Experts of a small language model.
Experts: 64 experts in each of 9 layers, a softmax router.
Below are experts of layer 2 (counted from 0) of a mixture-of-experts language model. Rows are named router (the router's row for the expert), down (a neuron's output weights, with its number) and show model dimensions 96-191. Each number is 128 + 24 x the weight over its row's rms, rounded and kept within 0 to 255.
After each expert's rows: "comes before" lists some tokens at least twice as common just after its tokens as in all text. This comes from a sample of Wikipedia text that the model never trained on. Tokens count by the router's weight.

# expert 33
router [ 95  91 128 122 123  84 148 138 138 159 154 120 146  93 149 119 142 146 108  92 114 131  65 116 154 128 143 134 107 130 117 107 138 138 107  72  67 129 135 119 153 154 139 164 112 142 158 106  89 127 171 104 149 161 118 113 125 144 136 141  99 154 132 135 131 172 108 123 161 107 166 104 111 101 107 124 135 159 178 151 146  88 132 145  93 145  63 115 165 126  94 138 148  96  89 165]
down0 [144 131 125 113 122 110 146 106 152 158 122 131 156 125 155 143 130 115 160 127 105 143 146 137 131 144 117 142  71  86 154 138 146 111 120 149 111 134 106 158 138 133  74 151 150 135 130 117 132  99 138 105  98 128 116 105  96 108 136 100 105 143 161 125 131 120 122 104 167 152 110 107 137 105 106 127 140 122 123 132 138 139 174 144 144 132  90 106 124 171 136 146 128 149 143 132]
comes before: " ", "0", "00", "1", "2", "ing"

# expert 44
router [148 139 121 171 121 113 165 104 110 134 120  87  73 151 126 139 158 115 189 106 119 134 170 126 148 133 127 117 137 128 148 152 160 100 105 109 166 109 107 118 144 125 133 154 112 117 111 101 164 132 138 117 114 161 133 126 110 117 164  98 154 142 107 122 123 146 145 110 125 104 115 158  89 151 107 152 146 120 174 136 169 131 154 135 173 107  84 144 149 100 120  87  85 110 148 136]
down0 [126  90 150 118 104 107 173 148 122 157 126 125 106 162  92 109 111 121 151 127 147 168 139 176 149 108 150 140 100 141  98 131 140 171 102 117  92 111 139 136  99 134 144 161  90 137  96 121 170 125 170 114 116 169 129 112 116  99 130 154  99 137 123  89 140 149 124 126 128 144 152 129 174 137 136 123  85 109  96 142 127  72 135 127 140 149 123 107 140 115 129 128 158  98  66 143]
comes before: " ", " and", " which", " but", " who", " he"

# expert 45
router [104 141 170 121 127 114 106 104  82 109 158 112 113 152 131 108 142 121 147  96 157 134  75 138 166 169 180 125 119 135 139 113 127 167 125  76 103 110 138 104 146 156 141 124 132 139 183  89  86 110 118 128 108  94 124  91  88 145 187 142  96 114 152  97  93 164 127 105 120 120  91 158 162 148 130 149 138 144 134 161 159 111 128 136  90 119  89 105 137  99 131 161 132 132  81 143]
down1 [ 92 130 117 141 126 151 128 128  89  95 133 153 159 162 193 137 130 117 156 147  80 153 117 117 138 130 128 150 133 104 114 109 101 105 150 136 172 129  86  78  75 109 158 143 140 120 136  82 147 116  72 102  67  77 145  93 135 122 155 165 130 120 154 135 162 127 120 115 105 110 157 105 121 117 131 134 141 135 157 130 115 105 130 101  97 109  98 126 186 146 153  85 137  70 109 115]
comes before: " |", ";", " |\n", "–", "0", "|"

# expert 6
router [101 115 141 120 121 128 100 174 131 122 112 124 158 134 124 152 158 128 118 142 119 144 169 174 117 117 134 107 166  96  90 112 146  99 109 128 149 102 119 144 158 132 140 111 138 138 117 129 143 144 137 156 118 115 119 130 152 136 148 146  91 103 162 160 131 174 119 106  91 121 131 159 125 141 171 166 122 101  96 106 124 169  69 131 115 138  98 108 166 105 131 148 138 107 137 137]
down0 [122 114 152 120  99 157 153 144 139 140 147 139 137 106  88 174  45 155 103 124 119 119 141 167  93 127 164 117 126 129 128 140 100  88 153 161 136 125 151 105 113 118 121 107 114 142 136 126 144 117 144 123 143 177 108 112 149 142 114  84 195  76 160 116 149 135 130 161 161 161 135 107 116 123 145 144 123 159 106 106 129 116 112 153 128 107 135 136 133 132 143 157 104 121 112  75]
comes before: " |", "–", ",", ".", ")", ";"

# expert 21
router [196 117 116 174 168  93 113 131 136 135 128 154 128 142 146 153 156 121 148 120 151 128 125  96 156 112 121 133 110 132 154 174 140 132  99  97 165 145 117 142 127 161 138 146 107 134 132  86  91  97 133 142 178 134 140  99 120 152 137 154 135 131 114 103 128  99 112 131  93 117 154 128 110 158 151 150 171 141 121 141 116 115 127 151 119 124 117 156  89 129 141  86 121 134 120  88]
down0 [122 143 135 138 148 141 144 126 127 114  84 149 145 130 134 117  72 128 174 138 129 139 157 114 139  83 105 134  96 125 151  63 141 173 124 124 141  97  91 121 140 124 128 188 142 162 139 116 132 101 101 128 137 182 145 138 128 138 110 157  95 118 141 116 119 104 128 142 153 130 126 106 137 129  79 115 105 150 143 112 127  94 142 124 105 160 142 103  81 133 102 107 138 112 125  85]
comes before: " ", "19", "1", "20", "2", "18"

# expert 30
router [122 116 148 111  76 156  75  98 134 124  81 120 148 108 133 131 123  92  90 118 104 122 178  95 118 144  86 135 167  97 108 150 112 134 121 100 104 125 120 150 135 117 117 143 133 152 127  98 144  89 106 130 143  77 120 152 157 137 116 157 104 146 148 151 140 117 105 164 148 143 151 103 137 119 134 153 133 126  90 135 157 171 129 131 149 139 173 121 148 114 100 183 127 113  99 100]
down2 [132 118 134 122 138  86 103 161 159 131 160 125 142 147 111 129 123  98 163 166 138 122 143 141 117 164 176 153 137 143 142 170 125 128 107 164 136 117 110 155  98 115 135 151 166 181 123 128 146 119 109 133  80 131 121  97 162 134  89  86  99 181 124 124  90  98 178 119 159 162 125  72  84 142 123 121 152 136 133 135 152 141 157 141  98  98 124 127 152 130 138 132 109 112  89 123]
comes before: ",", ".", " of", " in", ".\n\n", " and"

# expert 60
router [119 104 125  91 160 100 187 146 147 161  78 139 166 151 139 147 111 170 127 162  77 136  84 146  95 166 140 113 107 109 100 114 146 155 105 153 121 109 128 142 151 139 125 163 110 115 154 103 136 134 159 171 138 119 130 183 146 162  92 133 117 112 140 111 126 111 119 118 115 100  99 138 142 106 104 102 134 132 153 107 108 145 125 126 126 101 152 106 162 102 138 129 132  84 118 124]
down0 [121 153 127 122 111 158 157 125 203 131 132 133 108  98 114 139  82 177 115  82 111 100 121  69 129 110 119 136 112 140 128 137 101 127 120 143 131 140 112 111  82 104 155 135 173 128 143 130 166 118 123 118 123  96 151 120 129 134 121 103 128 115  86 144  77 140 117 139 148 120 106  96 134  88 152  97 146 119 139 102 147 157  94 127  86 112 136 148 141 128 122 124 106 143 102 153]
comes before: " ", " —", " MPC", " —;", " .", " Votes"

# expert 15
router [111 120 135 151  81  98  83 134 130 137 148 143 146 111  86 149 168 111  89 122 149 107 119 128 132 125 159 117 144  77  73 125 149 127 139 116 157 121 127 119 137 102 142 143 125 139  83 126 138 145 152 106 132  79 115 122 159 165 132 146 116 117 173 124  73 152 141 102 102 122 115 149 121 132 110 130 149 106  84 115 160 130 125 108  93 115 147  79 139 100 158 145 139 109 125 118]
down0 [129 142 188 180 122 142 140 163 108 154 103 121 105 111 105 102 128 141 125 106 125 118 163 112  91 137 123 125 130 137  90 156 185 107 116 106 107 153 132 134 148 111 124 131 176 131 132 165 142 127 114 105 165 125 152 152 167 136  84 142 129 116 108 160 104 170 123 162 137 136 146 107 118 120 133 111  78 106 124 115 116 146 126 135 185 130 136 127  84 104 159 151 144 121 137  92]
comes before: " |", ".", "–", ",", ";", "0"

# expert 42
router [153 139 106 129 121 106 110 172 109 109  94 106 137 153 147 187 138 127 107 108 112 111 113 153 141 137 166  89 121  98 151 139  95 101 117 150 177 100 124 128 137 110 119 148 136 138 138 127 123 128 143 146 139 140 124 153 146 139  95 173 143  80  98 102 125 151 157 154  98 141 142 176 150 115  95 129 130  86  96 106 131 154 116 126 107  75 118 120 126 121 125 140 106 105  83 141]
down2 [139 119  78 143 190 117  99 134 118 164 107 146 150 128 146 145 154 113 117 157 130 170 149 143 136 101 147 148 122 126 107 131 155 100 135 154 132 148 136 103  86  93 145 141 108 128 125 117 125 129 149 130 115 114 132 100 142 118 149  94 156 142 122 127 116 158 155 166 121 132  96 122  96 171 152 109 137 126 105 101  80 132 153 118 116 125 138 126 165 119 163 130 122 170 162 165]
comes before: " ", " |", ".", "–", ";", ":"

# expert 2
router [134 106 132 150 158 141 150 120 160 148 134 111 110 128 124 105 131 132 122 130 118 142 192 139 112 158 153 109 156 139 172 117 123  95 170 126 152 139 139 118 119 108  75 180  98  99 133 168 126 138 146 143 110 120 134  92 106 102 112 157 121 111 158 149 159 126 103 128 126 143 114 126 123 139 114 155 113 162 144 113 107 118 154 110 141 130 173 118 137 114 109 111 119  92 162 161]
down1 [166 200 125 132 149 142 127 150 161 158 151 118 103 140 111 101 109 163 165 175 133 109 122 141 131 132 161 118 122 129  97 105 157 120 105 125 134  93  96 116 162 172 139 155 128 146 129 134  82 141 126 114 137 163  99 133 144  87 114 181 145 146 157  85 110 140 112 143 127  83 114 112 126 129 134 108 158 109 127 107 139 109 128 160 129 114 129 110 121 187 115 105 102  97 140  86]
comes before: ",", " (", "\n", " and", "'s", "\""

# expert 51
router [138  84 125 109  95 121 145  90 159  82  82 121  87 135 141 105 159  98 166 121 117 145  96 124  94 121 201 152 105 117 121 132 123 157 176 115 104 140 115 107 106 106 139 148 134 133  87 123  95 109 118 142 148 111  97 116 147 140 133 109  84 176 166 101  89 133 183  64  98 141 138 161 144 102 130 141 132 164 138 149 127 117 153 102  91 137 149 164 154 148 143 136 120 124 118 136]
down1 [132 116  88 140 136 145 179 124 141 143 150 115 126 124 126 110 107 151 119 121  83 147  98 102 162 124 115 100 129 141 134 174  99 127 127 103 138 128 108 102 135 103 168 135 151  57 119 180 124 142 116 159 104 149  95 100 141 124 161 157 147 137 161 110  93 173 135 108 120 166 135 148  97  96 140  88 143 108  82 103  87 101 131 152 136 136 139 139 126 153 141 102  97 146 129 134]
comes before: " |", " |\n", "0", "–", "1", ";"

# expert 8
router [ 93 174 115  94 162 128 103 152 129 134 115 103 120 102 135  99 145 100 114 143 125 123 169 112  90 170 116 148 103 148 148 124 146  92 121 165 156 158 150 127 138 138 159 126 137 108 118 100 118  95  88 135 144 141 128 138 121 116 131  60 108 139  99 129 101 160  95 110 132 160 138 158 118 119 176 166 135 121 148 151 116 176 147 134 141 154 103 129 131 123 112 124 134 121 115 158]
down2 [132 130  57 101 126 144 123 120 108 166 112  83 126 113 120  98 136  83 158 121 113  74 142 164 128 120 148 129 149 147 141 109  83 158  85 131 132 123 126 142 178 112 119 134 171 169 117  98 119 126 144  95 122  88 149 143 119 136 120 167 131 157 117 145 158  78 124 151 190 131 147 109 132 122 119  96 125 146 154  89 181  91 139 115 105 120 136 124 148  95 144 143 140 126 108 119]
comes before: " the", " a", " to", " be", " not", " been"

# expert 25
router [154 123 137 130 103 157 148 142  97 126 102 120 110 148  98 148 195 122 119 178 115 143 167 111 159 113 105  96 119 138 124 110 143  91 106 164 168 129 136 164 149 111 130 134 117 145 142 165 161 193 127 137  75  86 113 139 108 126 127 129 170 132 106 170 183 136 163 117 159 135 153 142 128 122 129 123  82 152 116 110 133 156 133 142  97 102 137 139 119 171 131  98  99 103 121 118]
down1 [116 107  83 125 151  84 134 100 136 140 157 102 146 154 107 152 137 146 117 212 161 148 127 105 163 146  89 155 140 135 166 190 144  97 160 127 146 148  71 151 158 149 117  99 117  74 118 113  96 152 137 142 152  92 105 129 183 138 111 131 137 172 148 140 120 139 113 159 130 116 177 166 123  79 100 140 158 142  96 144 113 143 138 139 110  89 137 110 159 106 126  94 108 146  94 115]
comes before: " |", ",", "\n", " (", ")", "°N"

# expert 18
router [106 120 113 123 172 112  80 137 162 142  91 145 108 125 168  97  90 107  93  69 162 113  90 134 116 138 167 141 149 122 113 151 124 131 120 109 134 166 108 146 106 122 147 110 107 111  96 102 125 108 164 112 112 162 137 136 129 128 134 133 121 120 144 116 125 158  95 169 132  78 161 133 154 109 142 159 103 121  85 157 111  98  94 150 149 133 165 135 125 144 142  76 125 134  68 105]
down0 [ 79 106 152 106 104 117 134 122 122 155 127 134 141 124 147 145 146 138  73  95 128 136 133 168 167 156 141  92 131 128 194 148 114 148 145 134  89 133 112  77 161 114 122 147 138 121 115 143 125 101 154 133 100 156 124 123 120 116 134 142 114 163 127 164 142 129 102 154 145 147 115 128 155 129 138 112 140 121 125 147 166 165 147 139 132 126 177 115 146  93 121 160 111  76 148  72]
comes before: "20", "19", "1", "18", "2", "0"

# expert 55
router [114 102 150  95 139 148 101 166 132  99 135  86 168 133 125 134 115  90  94 156 124 124 164 113 155 116 115 132 152 134 146  95  97 172 185 120 109 122 136 117 131 134 113 161 129 127 128 107 151 156 123  98 135 130 130 123 114 116  87 138 129 159 154 120 165  92 137 162 167 171 132  84 118 143  95 115 141 141 143 142 111 126 124 133 138 144 135 171 143 110 117 153 149 131 150 103]
down2 [147  86 127 135 132 121 132 105 129 158  99  88 146 136  78 136  80 113 138 176 131 167 119 116 134 124 112 173 125  98 153 150 137 143 162 145 136 170 129 124 104 147 136 119 115 126 125 105 162  98 107 116 103 136 163 161 154  98 143 114 118 104 117 139  97 150 157 129 135 107 137 136 109 146  94 160 145 123 110 111 122 114 132 123 119 137 128 138  92 122 113 105 166  96 111 118]
comes before: " of", ",", " in", " and", ".", ":"

# expert 14
router [110 128  95 173 106 139 127 128 159 113 121 122 118 132 109 132 124 155 174 176 131 133 159 108 100 169  45  87 108 121 122 168 149 124  85 160 161 118 124  92 140 119 129 153 122  78 111 124 104 114  78 158 155  85 149 134 112  82 162 113  91 173 132 146  90  86 120 116 113 126 175 146 107  91 116  84  87  88 110 131  91 130 116 137 112 121 125 133 120 103 145 111 122 134 118 123]
down2 [126 159 153 148 170  96 128  94 101 155 119 157 127 153 146 145 152 141 106  72 131 119  82 120 115 152 163 121  92 126 108 129  90 147 161 124 116 106 114  74 143 118 117 150 106 186 166 160 149  95 121 106 147 119 100 141 132 147 142 162 119 151 124 146 142 160  74  91 118  83  81 169 109 110 149 123  93 134 139 113 143 137 119 149 131 173 130 101 136 196 147 110 132 129 135 118]
comes before: " ", " first", " \"", " same", " United", " —"